Weights of a small mixture-of-experts language model, trained from scratch on English Wikipedia.
Size: width 160, 71.3M parameters.
Experts: 2 picks a token, a softmax router, 40 empty slots to pick.
Below are experts of layer 8 (counted from 0) of a mixture-of-experts language model. Rows are named router (the router's row for the expert), gate (a neuron's input weights, with its number), up (a neuron's input weights, with its number), down (a neuron's output weights, with its number) and show model dimensions 0-159. Each number is 128 + 24 x the weight over its row's rms, rounded and kept within 0 to 255.
After each expert's rows: "comes before" lists some tokens at least twice as common just after its tokens as in all text. This comes from a sample of Wikipedia text that the model never trained on. Tokens count by the router's weight.

# expert 30
router [119 133 142  93  96 115 120  84 132 137 120  87 123 160 170 106 146  71 137  99 138  80 169 156 129 138 111 136 134 135 114 130 130  85 111 138 139 111 192 119 150 108 141 135  63 132 130  98 138 100 114 127  83 123 113 116 167 132 135 108  89 113 137 115 132  83 100 186 127 131 138 111 116 118 141 129 126 183 119 145 109 133 133  99 115 130 135 136 104 135 129 152 122 119  80 128 144 169 111 128 130 129 124 146 156 137 120 137 122 129 140 130 151 136 131 164 109 144 135 111 132 129 205 181 113 155 162 149  93 140  79 145 165 135 150 135 141 130 141 134  90 105  98 121 108 156 144 172 127 130 124 111 115 157 156 130 147 178 146 142]
gate0 [119 155 151 144 127 111 107 129 106 177 123 132 141 107 121 155 138 112 132 131 150 162 152 128 149 138  98 118 163 176 124 125 137 110 140 153 137  84 150 135 128 147 110 100 132 118 118 107 155 154 145 134  85  92 131 165 130 102 125  87 121  79 128 160 149 121 121 100 108 156 110 126 149 164 108 121 143 135  81 174 145  84 160 168 111 113 162 115 109 178 124 124 132 131 171 106 119 131 116 104 138 131 135 124 139 200  84 135 145 122 140  94 148 114  64  89  97 159 108 124 129 123 154 173 129 123  70 123 152 116 104 103 128  96 113 102 127 108 151 134 141  72 103 119 121 165 105 113 145 151 147 128 147 139 154 134 140 122 123 116]
up0 [ 86 162 143  79  96 145 131 106  86 157 122 139 157 161 148 131 131  87 137 107 153 143 142 111  98  97 127 119 110 114 126 113 135  99  99 114 107 129 126 123 101 116 143 128 140 125 126 169  98  85 114 148 149  88 175  89 147 128  91 114 105  98 101 155 119 109 143 122 124 106 145 102 139 136  89  92  91 162 179 170  89 137 122 101 147 139 142 162 120 137 110 110 101 136 142  94 113 102 133  95 143 137 126 115 136 165 131 141 125 126 125  86 159 137  87 143 136 127  99 185  79 121 159 181 139 106 130 123 161 128 103 131 150 110 119 167 111 132 122 107 131 128 111 120 150 133 139 133 163  89 159 109 148 126 122 163  91 169 148 122]
down0 [101 154 139 136 185 110 110 139 143 122 101 117 101 100 102 168 104 117 105 125 138 142 129 154 149  69 156 114 121 155 106 109 105 137 139  96 142 137 140 155 134 145 138 129 138 151 197 129 132 131  87 107  93  88 152 113 134 154 109 127 149 116 151 143 143 146 101  94 156 107  96 140 115 133 160 168 137 145 105 138 158  86  58 169  89  94  81 120 167 162 129 107 133 123 150 120 110 104 129 121 135 131  77 125 162 120 127 129 123 120 102 172 134 134 109 116  97 137 104 135 128 124 103 142 110 123 107 143 130 108  98 159 120  92 118 137 107 167 131 120 160  99  78 118 128 101 139  96 117 166 106 160 100 104 136 112 125 116 140 154]
comes before: "e", "ed", "ing", "ion", "es", "ive"

# expert 63
router [135 102 135  99 105 130 129  94 138 152 134 151 128 137 156 102 123 113 154 135 175 113 166 151 152 134  97  83  90 119 156 155 115 107 135 134 128 127 126 131  72 132 149 137 123 126 170  94 106  98  99 142 114 134 130  92 151 151 146 111 112  86 177 123 106 114 115 124 119 102 111  96 121 159 147  96  98 145 110 148 109 133 117  70 124 149  78 153 124 149 169 121  90  88 128 138 154 147 136 118 118 135  92 133 144 170 152 135 174 138 156 159 128 116 162 136 120 134 128 110 147  91 146 158 156 153 149 128 119 172 110 126 142 126 153 134 171 135 140 120  90  96 104 119  71 130 140 185 114 125 155 178 119 144 144 153 122 145 119 155]
gate0 [139 158 153 109 122 121  83 112 131 128  89 121 144  86 111 175 104 117 112 168 161 112 158 147 112 132 108 135 176  99 141 116 203 139 142 128 124 129 150  86 138 126 168 148  89 158 124 135 176 136 145 140 138 129 133 134 124  82 117 168 132 108 118 138 153 142 113 112 166 166 143 167 109 104 125 133 108 117 118 105 104  96 125 147 127 142 156  74 127 129  96 116 115 116 147 134 110 123 133 159 115 136 134 125 137 130 116  99 117 139 100 124 106 114 108 122 124 139 156 138 157 184 142 111 107  82 134 136 152 100 118 107  91 159 131  88 115 161 136 110 156 141  90 123 139  56  88 104  97 119 139 144 115 161 155 122 137 153 101 101]
up0 [127 104 118 137 153 136 130 138 154  96 173 112 111 125 139 143 116 134  90 123 132 130 115 157 123 175 125 121  81 150 161 161 115  92 126 104 155 130 126 135 103 113 101 162 140 109 106 120 126 148 118 118 160 146 110 117 119 180 116  97 165 148 157 131 100 146 104 142  99 149 130 135 161 152 138 153 138 129 133 143 120 147  93 102  89 145 127 153 107 135 116 141 134 129  83 123 186 105  92 101 154 105 128 112 131 126 136 145 157 111 137 152 138 133 130 127  80 121  95 168 123 144 140 101 161 163 130  97  72 172 123 168 143  92 169 182 102  98 151 111 115 116 137 159 119 202 132 122 180 102 128 123 163 106 128 132 127 112 131 132]
down0 [115 114 141 143 107 164 144 124  96 106 142 110  99  91 138 142  97 168 107 166  99 126  84 126 125 137 157  73 110  92 138 105 101 109 144 144 127 119 127 135 103  98 150 136 166 113 108  86  87 119 121  94 122 146 111 124  95 143 127  83 158 138 119 133 129 157 127  85 156 161 126 166  95 117 128  89 167 139 135 120 130 152 124 120 165  87 117 111 162 161  98 120 122 138 141 128 109 151 139 142 112  95 112 145  70 126 138 106 163 147  97 131 140 163 110 134 137 138 133 168  84 128 150  86 132 133 136  69 137 115  88 110 169 104 121  70 120 133 146 144 122 125 132 154 103 128 114 135  87 153 152 106 104 113 111 102 152 156 122 128]
comes before: " the", " was", " a", " is", " he", " it"

# expert 17
router [133 122 126  88 114 127 141  76 112 174 124 149 113 138 153 107 146 123 133 149 150  96 170 151 143 157  74 106 126 125 133 166 104 122 122 123 130  91 156 130  79 112 142 122 121 127 119  93 120 114 104 167 116 147 133 140 151 144 130  99 130 113 148 120 107 117  82 120 116 113 126 108 117 137 150  94 122 151 134 127  94 170 142 126 100 135  76 150 105 159 129 121 121  96 129 119 166 125  87 110  95 120  95 142 145 143 164  79 156 137 124 130 125  74 177 139 113 141 113  82 144  87 135 151 137 179 129 143 116 157  96 102 138 116 163 145 158 138 129 124 131  76 115 129 140 165 140 140  75 119 132 161 162 124 130 175 138 122 136 179]
gate0 [120 122 131 134 105 144 149 142 110 133 109 149  92 176 124 173 146 134 113 100 135 103 111 134 126 111  71 136 167 158 132  75  72 135 126 143 134 120 116 144 130 129 131 102 137 135 179 156 107 118 111 113 160 160 138 157 164 153 148 137 158  80 156 132 116 123 142  75 137 100 124  91  91 105 107 119 174 124 142 144 144 107 105 116 139 127 146  95  57 124 125 121 114 135  90 141 139 110 137 105 157 127 119 139 142 131  92 103 162 122 119 147 133  94 119  97 156 100 129 143 129 103 108 126 151 145 129 105 145 163  82 174  92 174 125 139 136 123 111  95 122 153  84 106  89 163 129 166 158 105 147 124 121 122 106 132 143 143 158 123]
up0 [115 114 142 137 142 154 169 131 103 125 101 121  93 131  90 135 130 146  96 100 109 121 128 170 120 126 100 154 157 157  95 119  90 133 134 135 155 118 123 193 120 118 127 102 142 123 182 139 115 139 108 106 120 132  97 129 138 134 142 137 166 110 149 120 125 124 150  81 112  96 150 119 126 113 116  86 165 134 138 122 138  93  73 113 133 151 181  65 109 128 102 135 148 152  80 111 152 143 117 127 161 126 139 132 101 117  64 123 159  97 155 142 126 103 132 130 145  92 111 127 138  92 102 114 166 158 116  99 154 134  93 172 114 186 116 121 132 121  98 107 156 130  99  96  99 164 144 131 168 116 139 127 124 133 116 117 124 149 149 119]
down0 [113 115 122 155 148 132 100 140 139 175 136 134 114 112 103  67 136 159  87 113 120 156 125  99 130 149 126 158 147 134 115 158 178 137 133  83 112 129 135 126 152 151  91 138 124 143 171 161 123 113 138 144 132 151 116 125 118 163  79 182 144 145 158 148 101 139 159 105  94 129 159 157 147 120 110 147 136 120 103 138 143 101 166  89 129 146 142  75  81 143 170 125 168 121 104 128 112 127 144 145  99 174 144 149 131 131 129 120  91 119 127 107 148 113 126 117 138 151 139 160 153 114 160 132 136 136 167 154 151 161  93 134  99 116 125 159 113 144 155 130 115 156 124 152 162 143 147 121  82  80 138 145 103 128 125 109  62 112 149 129]
comes before: " be", " have", " not", " the", " take", " make"

# expert 21
router [145 124 115 125 125 139 129  94 124 171 120 113 126 138 139  99 127 107 148 135 116 116 127 120 174 108  98  93 136 111 143 162 133 105 132 141 108 119 113  83  74 113 141 136 106 136 177 102  78 113 102 134 106 143  89 120 167 169 151  96 108  90 155 145 112 123 116 141  98 139  96 110 122 142 119  88 137 156 143 130 136 114 126 106 122 135  72 161 120 144 126 170 108 137 113 118 175 132  71 101 109 116 117 130 136 160 133 112 182 170 141 120 132 116 168 174  89 127 144  76 170  95 142 137 135 130 144 138 118 136  84 111 155 130 138 162 167  89 121 131 119 107 103 125 117 173 149 159 118 117 151 149 138 133 133 173 151 150 134 121]
gate0 [ 98 133 131  98 110 150 120 127 124 138 154 154 102 123 112 147 151 124 151 124 114 164 132 118 146  83 139 134 130 118 143 176 156 163 165 136 180 135 155  92 153 146 158  54 146 181 118 153 115 157  98 131 129 121 123 113 127 105 139 104  83  73 101 140 106 146 155 134 119 136 123 105  91 111 151 105 112 119 136 127 157 162 139 144 120 134 114 112 126 120 183 176 120 127 137 118 157 100 126 115 113 122 147 126 118 165 123 128 128 114 118 134 128 144 145 111 137  86 168 144 125 112 175 136 140 109 145 113  97 159 111  77 104  95  82 137 154 131 149 148 146 160 128 139 130 161 126 103 153 128 140 165 211 145 109 105 140 133 132 132]
up0 [ 83 135 114 106 116 126 142 133 159 124 147 151  71 133  95 169 149  94 150 125 128 181 138 126 136  89 146 151 152 144 145 183 168 152 148 126 156 133 160  95 141 146 166  85 153 141 156 146 119 159 108 166 115 149  97 104 137 122 145  97  77  97 112 145 100 160 154 139 129 158 141 115 104 107 148  87 135 115 163 120 131 137 116 128 135 154 129 130 102 119 149 159 124 117 112  99 146  96 108 104 115 115 148 103 114 169 104 139 147 127 104 133 155 117 141 110 156 111 163 138 104 102 122 154 137 116 130 114 115 153 101  89 135  93  87 115 136 140 141 133 157 151 134 164 127 156 131  92 131 132 127 156 207 133  92 116 108 135 161 140]
down0 [133 162  91 147 174 131 128 135 124 118 131 153 105 145 103  98 102 114 126 132  89 131 148 134 133 123 137 125 144 147 141 128 103 130 126 131 150 134 151 168 147 182 177  83 118  93 105 166 152 146 142 156 144 140 130 148 139 204  76 166 120  88 154 123 116 149 143 110 104 120 106 153 102 139  77 123 154 148 105 168 158 100 137 146 138 104 152 148  82  99 113 163 172  98 168 155 121 150 109 102 129  95 115 169 131 116 155 159 136 109 110 118  88 137 131 126 140 102 110 103 155  88 146 127 138 144 153 148 145 144 101 153 144 141 115 156 126 127 121 117 135 109 144 135 191 157 154  98 117 102 145 142 138 127 119 120 141 123 149 146]
comes before: " the", " a", " he", " it", " they", " that"

# expert 5
router [160 101 102  85 142 138 142 131 100 136  94  82 131 134 140 113 156 115 141 114 123 117 139 148 141 143 135  69 120 129 122 124 126  76 127 138 168 113 139 109 110 123 125 175 100 149 152  71 123 138 127 132 102 146  78  96 144 111 130 129 118 103 144 109 133  89  92 151 122 121  83 100 130 163 125 116 133 153 171 132 102 140 149 129  76 151  89 143 131 153 157 151  98  98  87 125 107 155 128 140  90  91 109 144 136 134 141  89 133 141 124 146 154 104 155 136 132 155 162 119 181 112 148 119 157 129 149 175 105 159 117 136 123 148 148 116 132 127 144 138  72 123  72 123 116 142 101 148 109 119 134 121 148 148 186 136 116 116 131 166]
gate0 [109 174 130 148 144 106 114 135  96  96  72 100 145 121 124 135 113 140 135 117 130 125 187 164  72 164 159 110 132  97  85 118 102 110 154 106 133 122 119 126 105  83 107 121 108 137 109 121 145 127 107 139 142 138 110 125 121 108 120 116 133 159 138 109 125 128 117 183 123 128 149 123 105 107  81 158  92 129 121 145  83  68 120 149 138  88 101 123 113 105  91 129  97 103  92 108 152 114 105 113 110 103 133 111 139 154 123 127 127 108 132 105 157 117 147 131 120 146 138 118 133 125  92 127 107 146 124 123 118 112 122 120 101 159 166 119  74 122 113 162 148 115  99 101 113  72 120 156 106 163 144 200 164  99 124  93 145 163 133 127]
up0 [143 109 101 109  78 139  90 106 133 121 151 120 102 109 147 123 129 132  99 115 128 181 106 101 176 139 100 140 116 166 183 117 152 123 120 150 105 123 150 137 122 150 154 160 161 118 129 157  97 102 137 119  93 110 137 137 122 128 105 125 131 132  98  96 142 130 136 131 142 116 101  92 116 167 171  82 146 130  91  94 164 199 125 118 146 167 128 137 137 158 150 118 168 145 160 120  97 113 156 117 149 117 104 130 103 118 143 137 127 135 145 167 109 152 102 155 137 127  82 146 125 119 134 148 167 147 140 108 144 168 128 119 148  98  84 139 175 121 154 135 121 118 161 157 137 162 125 112 153  82 116  88 106 160 133 152 119  89 124 141]
down0 [103 147 164 114 155 139 139 142 103 113  69  99  84 116 157 163 121 143 115 105 172  91 139 137 133 137 111 146  97 120 165 126 112 144  90 115 109 135 128 117 146 138 141 117 107 113 136 147 104 155 115 129 128 191  87 138 110 103 106 159 137 133 109  96 130 125 124 119 175  98 123 178 100 138 161 133 141 155 121 171 155 139 144 186 145 137 100 125 138 117 126 129 112  97 117 110 102 126 183 165 114 110 106 139 124  83 145 121  88 135 134 101  76 109  83  89 165 152 155 140 176 139 105 162 140 144 146 134 104 142 125  93 126 138 106 111 125  85  96  97 130  93 127 131 115 152 109 132 124 110 139 120 103 121 105 156 139 140 135 101]
comes before: "a", "o", "g", "i", "e", "and"

# expert 39
router [144 131 141 135  85 121 139 103 124 116 140 107 148 144 130 134 151  65 149 119 129 120 138 164 118 157  91 127 117 121 122 149  67 104  97 149 117 107 147  90 128 101 126 154  92 168 167 119 123 106 124 151 113 149 119 133 144 147 133 130 126  86 120  87 147 117 128 163 135 129 139 104 104 141 118 106  93 141 162 108  86 165 123  91 116 128 102 133 102 140 139 129 113 105  92 108 104 124 130 112 138 107 123 134 166 156 123 124 142 131 159 149 139 145 121 178 131 153 137 116 150 144 126 151 144 136 150 136  90 130  71  97 179 136 131 157 128 134  75 156  59 108 124  77 122 141 158 124 125 145 140 116 148 144 156 180 190 154 140 142]
gate0 [137 116 141 142 103 117 147 129 109  90 161 202 114 121 138 112 140 115  84 165 133  88  68 145 137  94 132 103 134 154 113 155  90 120 131 131 109 116 157  69 128 155 135  99 124 141  92  62 126 126 136 138  83 145 109 145 119 158 179 172 144 113 127  87 140 144 113 144 137 140 126 133  93 135  92 130 100 132 119 127 144 146 102 146 138 158 123 115 194 126 146 153 127 126 106 143 187 109 155 121 152 127  82 131 154 125 127 159 114 101 109 104 122 166 144 121 125  95 115 134 102  93 107 138 141 134 170 175 116 101 150 124 139 107 164 112 148 108 136 123 107  99 136 121 143 109 154 106 126 103 124 138 140 118 133 140 108 149 137 141]
up0 [123 127 122 115 106 106 131 134 103  82 155 187 114  96 132 126 144 123  75 177 110 102  89 134 127 107 143 127 113 149 144 172 112  90  96 151 121 126 107 118 124 136  81  96  99 105 144  76 107 164 104 133  92 129 103 164 124 175 119 116 120 101 145  97 127 158  76 187 160 131 145 166  95 104 135 103  97 153 117 104 155 102 118 117 144 125 114 124 148 149 145 131 150 123 123 173 173 149 152 104 153 153  90  88 156 110 130 135 139  90 114 135 152 129 154 111 115  97 148 110 108 120 127 125 124 128 156 181 101 124 112 140 150 124 135 156 178 104 124 132 110 114 154 117 118 110 131 106 163 103 120 116 125 120 141 117 115 124 146 145]
down0 [185 116 100 149 160 108 124 175 164 135 176 101 127 104 164 109 158 149 150 125 134 152 130 126 139 104  95 137 116 149 118 124  93 148 142 123 166 132 166 135 157  89 146 105 138 106 136 127  95 111 161 115 128  91 114 202 118 114  91 110 129 115 107 109 112 113 129 133 151 119 145 138 156 148 110 104 146 139 120 169 151 136 111 106 124 145  72 129 122 196 124 123 147 128  95 145 121  91 161 109 160 165 104 126  99  93  92 149 109 110 121 140 131 143 152 138 126 122 138 112 144 158  96 143  93 149 105 128 128 135 145 179 128 156 136 124 139 161 149 122 131 186 159 144 129  99 150 117  91 129 137 124 145 155 137 119 176 114 124  97]
comes before: "-", "up", "offs", "finals", "s", "year"

# expert 16
router [124 107 112 136 127 140 130 128 125 169  86 102 180 142 186 104 132 123 122 128 166 114 131 142 130 186 116 103 139  94 135 154 135 122  75 157 153 116 121 127 111  93 131 176 126 129 153  90 112  95 126 160  95 138 107  84 161 134 158 114 120  97 144 111 103 127 117 182 117 109  79 102 132 154 143 113 131 151 125 125 104 160 153 112 102 136 111 139  82 133 128 125  90  95 113  91 141 158  99 101 117 118  98 144 130 127 141 103 138 133 134 144 132 135 142 149 102 134 149 107 129 128 123 162 150 120 148 135 133 186 131 133 122 134 151 162 142 127 110 154  89 114 132 100 126 180 181 165  86 157 141 174 156 168 132 133 128 153 122 127]
gate0 [138 113 112 136 157 137 114 153 122 133 128 111  90 138 151 143 126 110 116 135 126 170 116 163 134 191 111 142 138 135  96 154 125 153 130 123 112 148 147 134 119 111 167 118 112 134 135 114 137 120 107 126 159 133 163  91 103 135 126 132 111 169 118 125 104 106 139 134 110 129  97 150 117 149 111  78 156 169 126 122 118 118 129 108 134 131 110 157 110 192  94 178 118 142 152 124 121 101 135 200 116 128 100 111  90 147  98  99 136 134 174 127 178 166 145 139 100 127 147 101 116 106 163 145 110 126 157  93 110 120  68  98  89 115 145 107 112 140 106 186 153 138 151 104 126 151 156 129 106 104 136 148 123 129  93 159 127  69 100 142]
up0 [147 108 136 150 136 135 130 135 119 129 144 114 101 125 102 124 129 162 106 124 154 169 133 151 143 190 111 125 157 112 128 136 149 146 126  92  90 169 152 118 132 125 172 101 128 134 139  84 133 138 144 110 138 139 153  85 124 132 108 138  89 173  88 125  82 114 113 136  94 137 117 161 133 171 101 108 173 172  92 121 133 102 121 102 123 103 131 150 116 152 116 182 133 129 165 121 106  97 163 170 131 129 106 129 118 132 111 130 100 116 155 112 180 148 136  97 138 125 111 141 125 130 173 139 141 146 148  95 119 146 128 110  45 110 169 135 141 137 118 181 138 135 149 109 112 121 140 144 105 142 133 137  97  99  91 177 151 116 131 129]
down0 [110 125 106 117 108 143 136 128 124 137 134 110 135 141 110 166 159 101 112 149  96 114 111 111 125  82 137 127 141  79 105 108 141 154 116 168 156 142 119 118 141 142 130  97 124 156 138 150 125 157 118  97  89 138 109 100 118  82 122 140 178 125 122  95  88 152 104 114 144  69 139 147 117 122 109 108  88 105  85  90 113 113 152 100 106  78 161 115 136 122 136  88  93 117 135 143 119 110 112 123 147 133 108 121 111 113 120 156 143 171  88 130 143 129 128 119 175 109 145 119 118 119 169 142 118 167 124 112 122  82 145 136 126 164  67  89  93 110 140 108 138 123 133  99 168  94  93 180 116 120 140 144 153 173 152 114 151 158 126 121]
comes before: "\n", " \"", "  ", " The", " Kit", " Succeeded"

# expert 52
router [133 114 110 118  87 124 137 123 105 183  92 118 172 147 145 100 133  99 135  89 139 127 132 154 139 131 135 116 109 112 137 131 114 119 119 131 174 116 127 119  88 122 129 175 121 144 160 122 111 120 132 146  90 143 131 122 136 170 142 109 105 125 116 111  71 102 108 131 120  92 113  70 111 189 181 117 135 135 144 125  71 164 158 121  92 147 128 148 108 131 127 148 101 146 122 132 121 141 149 121  68 137 102 118 130 159 128  67 174 131 130 131 126 116 156 161  89 136 152 124 126  91 131 115 150 128 123 150 110 157 138  96 131 180 173 132 128 128  66 169 141 134 134 130 101 135 138 125  84 158 140 134 137 143 121 130 161 139 113 143]
gate0 [141 120 113 107  62 137 134  68 120 152 143 115 179  89 126 125  94 151 121 148 119 130 144 112 174 177 118 123 146 123 111 110 121 120 128 122 124 202 123 100 152  98 126 178 112 132 160 118 104 157 111 151 130 150  99 139 115 133 125 137 149  93  88 128 161 128 138 162 140 130 161 165 139 129 151 136 137 107 141 117 124  93 138 124 121 125 113 158 137 146 132 118 159 101 134 158 169 118 117 109 103 134 125 114 155 116  84 126 110  96 136 116 151 133 107 147 101 120 175 126 164 132 138  74 153 109 131 101 122 102 107 107  87  99 123  90 132  75 127 160 137 150 119 144 114  74  99 144 145 104 123 162 168 121 129 129  94  99 108 135]
up0 [138 135 142 145  90 120 158 120 146 133 178 120 160 124 188 106  92 128  99  91 139 153 135 146 152 163 140 140 117 127 121 119 144 135  97 114 133 171  95 133 112 118 131 179 125 130 154 108 148 127 109 117  98 185 140 124 117 123 171 122  89 126 110 129 108 127 104 176 104 145 185 121  88  96 104 129 171 139 160 132 149 108 137 121 120 158 106 150 111 155  95 117 145 111 160 110 130 126 124  93 141 154 106 154 157 105  78 119 150 138 114 143 107 151 145 183  93  98 129 129 131  88 118 165 140 150 137 103 188  96 124 126 108  87 128  93 133 147 132 160 104 148 149 124 161 137 111 137 116 115 167 116 144 141 149 112 112 125 112 101]
down0 [154 150 103 112 163 115 124 127 170 120 107 165 153 138 119 117 138 151 133 154 126 131 127 117 114 113 101 157 115 143 114 122  69 139 106 147 139 169 128 107  99 101 101 105 143 141 102 126  90 134 157 142 114 125 177 150 125 141 125 114 140 128 139 123 154 137 157 168 141 113  97 150 165 121 115 161 128 136 106 155 104 124 113 114 115 123 112 134 159 125 131 114 102 175 165 134 118  92 151 105 116 141 105  56 114 109  95 125 149 109 140 117 112 157 144 126 104 104  44 118  93 173 122 155 115 118 121 134 115 103 115 109 140 107 146 108 123 132 171 148  59 131 157 122 149 148 117 125 124 143 146  62 157  78 132 154 152 146 136 153]
comes before: " States", " Kingdom", " York", " Zealand", " -", " Jersey"

# expert 20
router [122 138 119 131 121 117 110  87 112 134  78  88 125 172 133  90 152 108 127  93 113 109 158 133 122 125 127 108 122  91 156 145 118 102 125 168 181  94 181 105 144 117 130 146  66 129 173 131 131 100 109 140 163 138 127 106 140 127 143 109 119 102 149 107 134 115  94 135  96 130 109  86  90 119 160 137  99 179 136 124 114 138 197 120 123 144 125 120 120 137 144 151 103 135 135 126 140 124 110 144 133 103 107 161 141 147 120 113 112 123 145 137 131  91 120 147 107 129 124 139 127 121 154 136 133 116 148 147 133 162  80 150 174 109 167 157 150 125 108 131 148  89  96 111 122 111 125 149 112 120 140 145 172 167 192 150 114 190 122 140]
gate0 [116 119 167 149 124 118 113 141 153 150 129 128 139 131 146 104 133 150 128  82 120 140 134 159 127 113 135 124 104  98 129 149 131 126 100 134 133 120 109  98  95 147 112 119 125  98 147 107  92 162 146 123  98 164  97  84 171 146 129 136 105 108 107 121 117 198 128 102 125 110 144 147 170 107  87 176  55  88  98  92 127 106 154 128 148 153 125 113 140 106 110  86 156 102  90 136 138 119 145 135  80 124 108 130 141 102 110 156 116 141 109 104 111  90 126 107 147 125 148 138 149 131 111 141  92 164 144 127 177  95 105 131  94 121 149 140 124 168 144 116 135 123 166 169 159 156 148 138 131  87 118 163 104 153 129 144 105 113 129  84]
up0 [176 103 143 129 133 119 114 124 138 113 101 139 115 150 116 137 156 125 185 159 145 146 132 114 154 118  89 109 148 147 119 123 112 152 198  84 110 145 171 120 123  79 111 137 146 110 124  85 143 103 146 146 135 119 171 120 108 120 166 119 117 133 163 129 129 142 136 147 136 184 116 150  81 147 147 139 149 149 122 121 102 117 117 152 137 120 139 133 118 145 114 176 134 147 156 147 124 143 151 136  98 158 167 109 136 161 117  96 119 115 146 127 128 107  76 166 143 162 125 151 130 164 148  95 157 112 152 123 150 111 167 157  81 116  72 120 144 126  88 147 144 125 108 159 159 122 127 106 115 182 124 106 123  83 141 127 158 118 161 130]
down0 [157 127 128 169 147 100 105 163 112 138 128 129 148 136 161 108 129 120 197 165 135 107 104 106 147 127 142  97 119 122 123 125 157 106 161 119 104  82 128 124 143 113  92 131 126 146 150 165 141 131  75 115 107 141 139 142 112 122 132 135 116 111 161 129  53 115 124 155 108 100 107 103 134 139 111 131 133 150 119 110 100 162 165 157 106 123 117 133 142 137 169 131 109 135 137 135 120 121 140 113 156 134 152 115 158  96  96 143 138 155 142 183 134 113 159 121 160 193 106 132 157 114 126 161 138 125  75 139 101 124 134 134 137 119 106 163  76  83 101 165 166  99 135 111 140 136 145 145 129 155 176 143 113 129 156 160  98 141 123  88]
comes before: "s", "y", "ies", "ation", "ic", "al"

# expert 14
router [122 103  94 116 141 131 144 121 148 127 110 108 152 120 134 126 156 134 134 123 164 107 178 145 165 138 119  64  85 142 141 148  73 111 110 142 181 133 169  90 115 116 129 152 115 128 102 105 113 117 106 134 143 130 104 112 127 137 117 108 128  98 149 104  89 106 104 139  70 120 106 127 122 144 145 108 113 148 146 150 129 123 118 130 106 154  81 133 125 144 147 153 100 119 113 129 146 184 114 118 120 117 108 138 124 127 138 110 139 170 141 168 142 112 130 140 104 173 162 123 134 132 134 135 135 177 171 160 107 141 123 131 180 149 161 119 129 136 110 168  80  95  78  97 112 144 137 130 103 126 159 158 199 140 164 124 138 132 135 155]
gate0 [121 104 122 147 134 147 151 162 121 167 128 141 169 111 140 133 107 126 106 125 147 142 116 121 181  82 162 159 117 135 169 159 130 117 147 160 186 121 123 103 157 135 126 132 135 167 122 141 134 116 119 120  80 139 145 155 129 143 103 122 122 113 143 147 129 151 157  99 112 103 115 127 107  65 121 150 149 143 145 154 112 121 140 145 122 132 160 167 130 154 171 140 152 175 132 125 100 117 152 111  84 130 161 129 158 134 114 135 131 118  74 114 100  97 168 170 110 149 131 140 116  87  93 112  93 160 116 138 111 144 125 139 128  70 146 134 134 130 139 120 131 114 108  98 107 127 136  77 127  77 168 142 116 169 164 116  91 107 116 163]
up0 [126 130 106 155 127 128 141 152 118 176 104 134 148  98 137 136 125 142 109 120 128 156 116 140 162  74 177 139 107 140 145 148 121 137 152 130 170 164 173  91 136 143 136  87 114 154 103 128 144 110 126  94  78 130 119 116  76 126  81 111  92 120 117 134 141 145 154 107  99 132 135 139  96  99 118 152 116 144 119 180 110 145 134 141 156 124 153 179 143 147 131 143 146 143 107 148 113 120 139 137  94 143 164  94 157 131 121 137 125 118 110 131 107 115 154 157 130 162  96 129 120 109  97 118 105 116  71 148  65 150 135 116 132  52 140  82 149 133 132 100 132 113 147 121 137 138 130 114 119  80 168 135 108 157 133 162 132 107 125 160]
down0 [154 126 103 169  91 130 106 133 128 134 116 140 119 149 167 151 148 161 103 118 152 159 132 126 127 139 128 125 110 139  83 114 147 121  99 102 118 152 152 117 141 109 101  68 120 149 144 132 127 137 108 167  85  79 112 133 134 152 101 119 123 130 112 204 146 138 101 138 159 110 161 158 104  72 135  83 129 157 117 117 129 138 128 114 174 124 129 134 142 151 112 155 120 104 119 163 121 137 134 127 126 147 131 176 143 108 119 146 128 128 127 133 137 139 167 137 131 119 160 118 128 108 123  87 135 167 111 147  94 178  84 139 144 135  88 137  99 148 116  97 176 164 156 150 101 132 123 148 154 167  88 134  87 156 117 181 146 147 118 125]
comes before: " (", " |", ",", " was", " and", " ="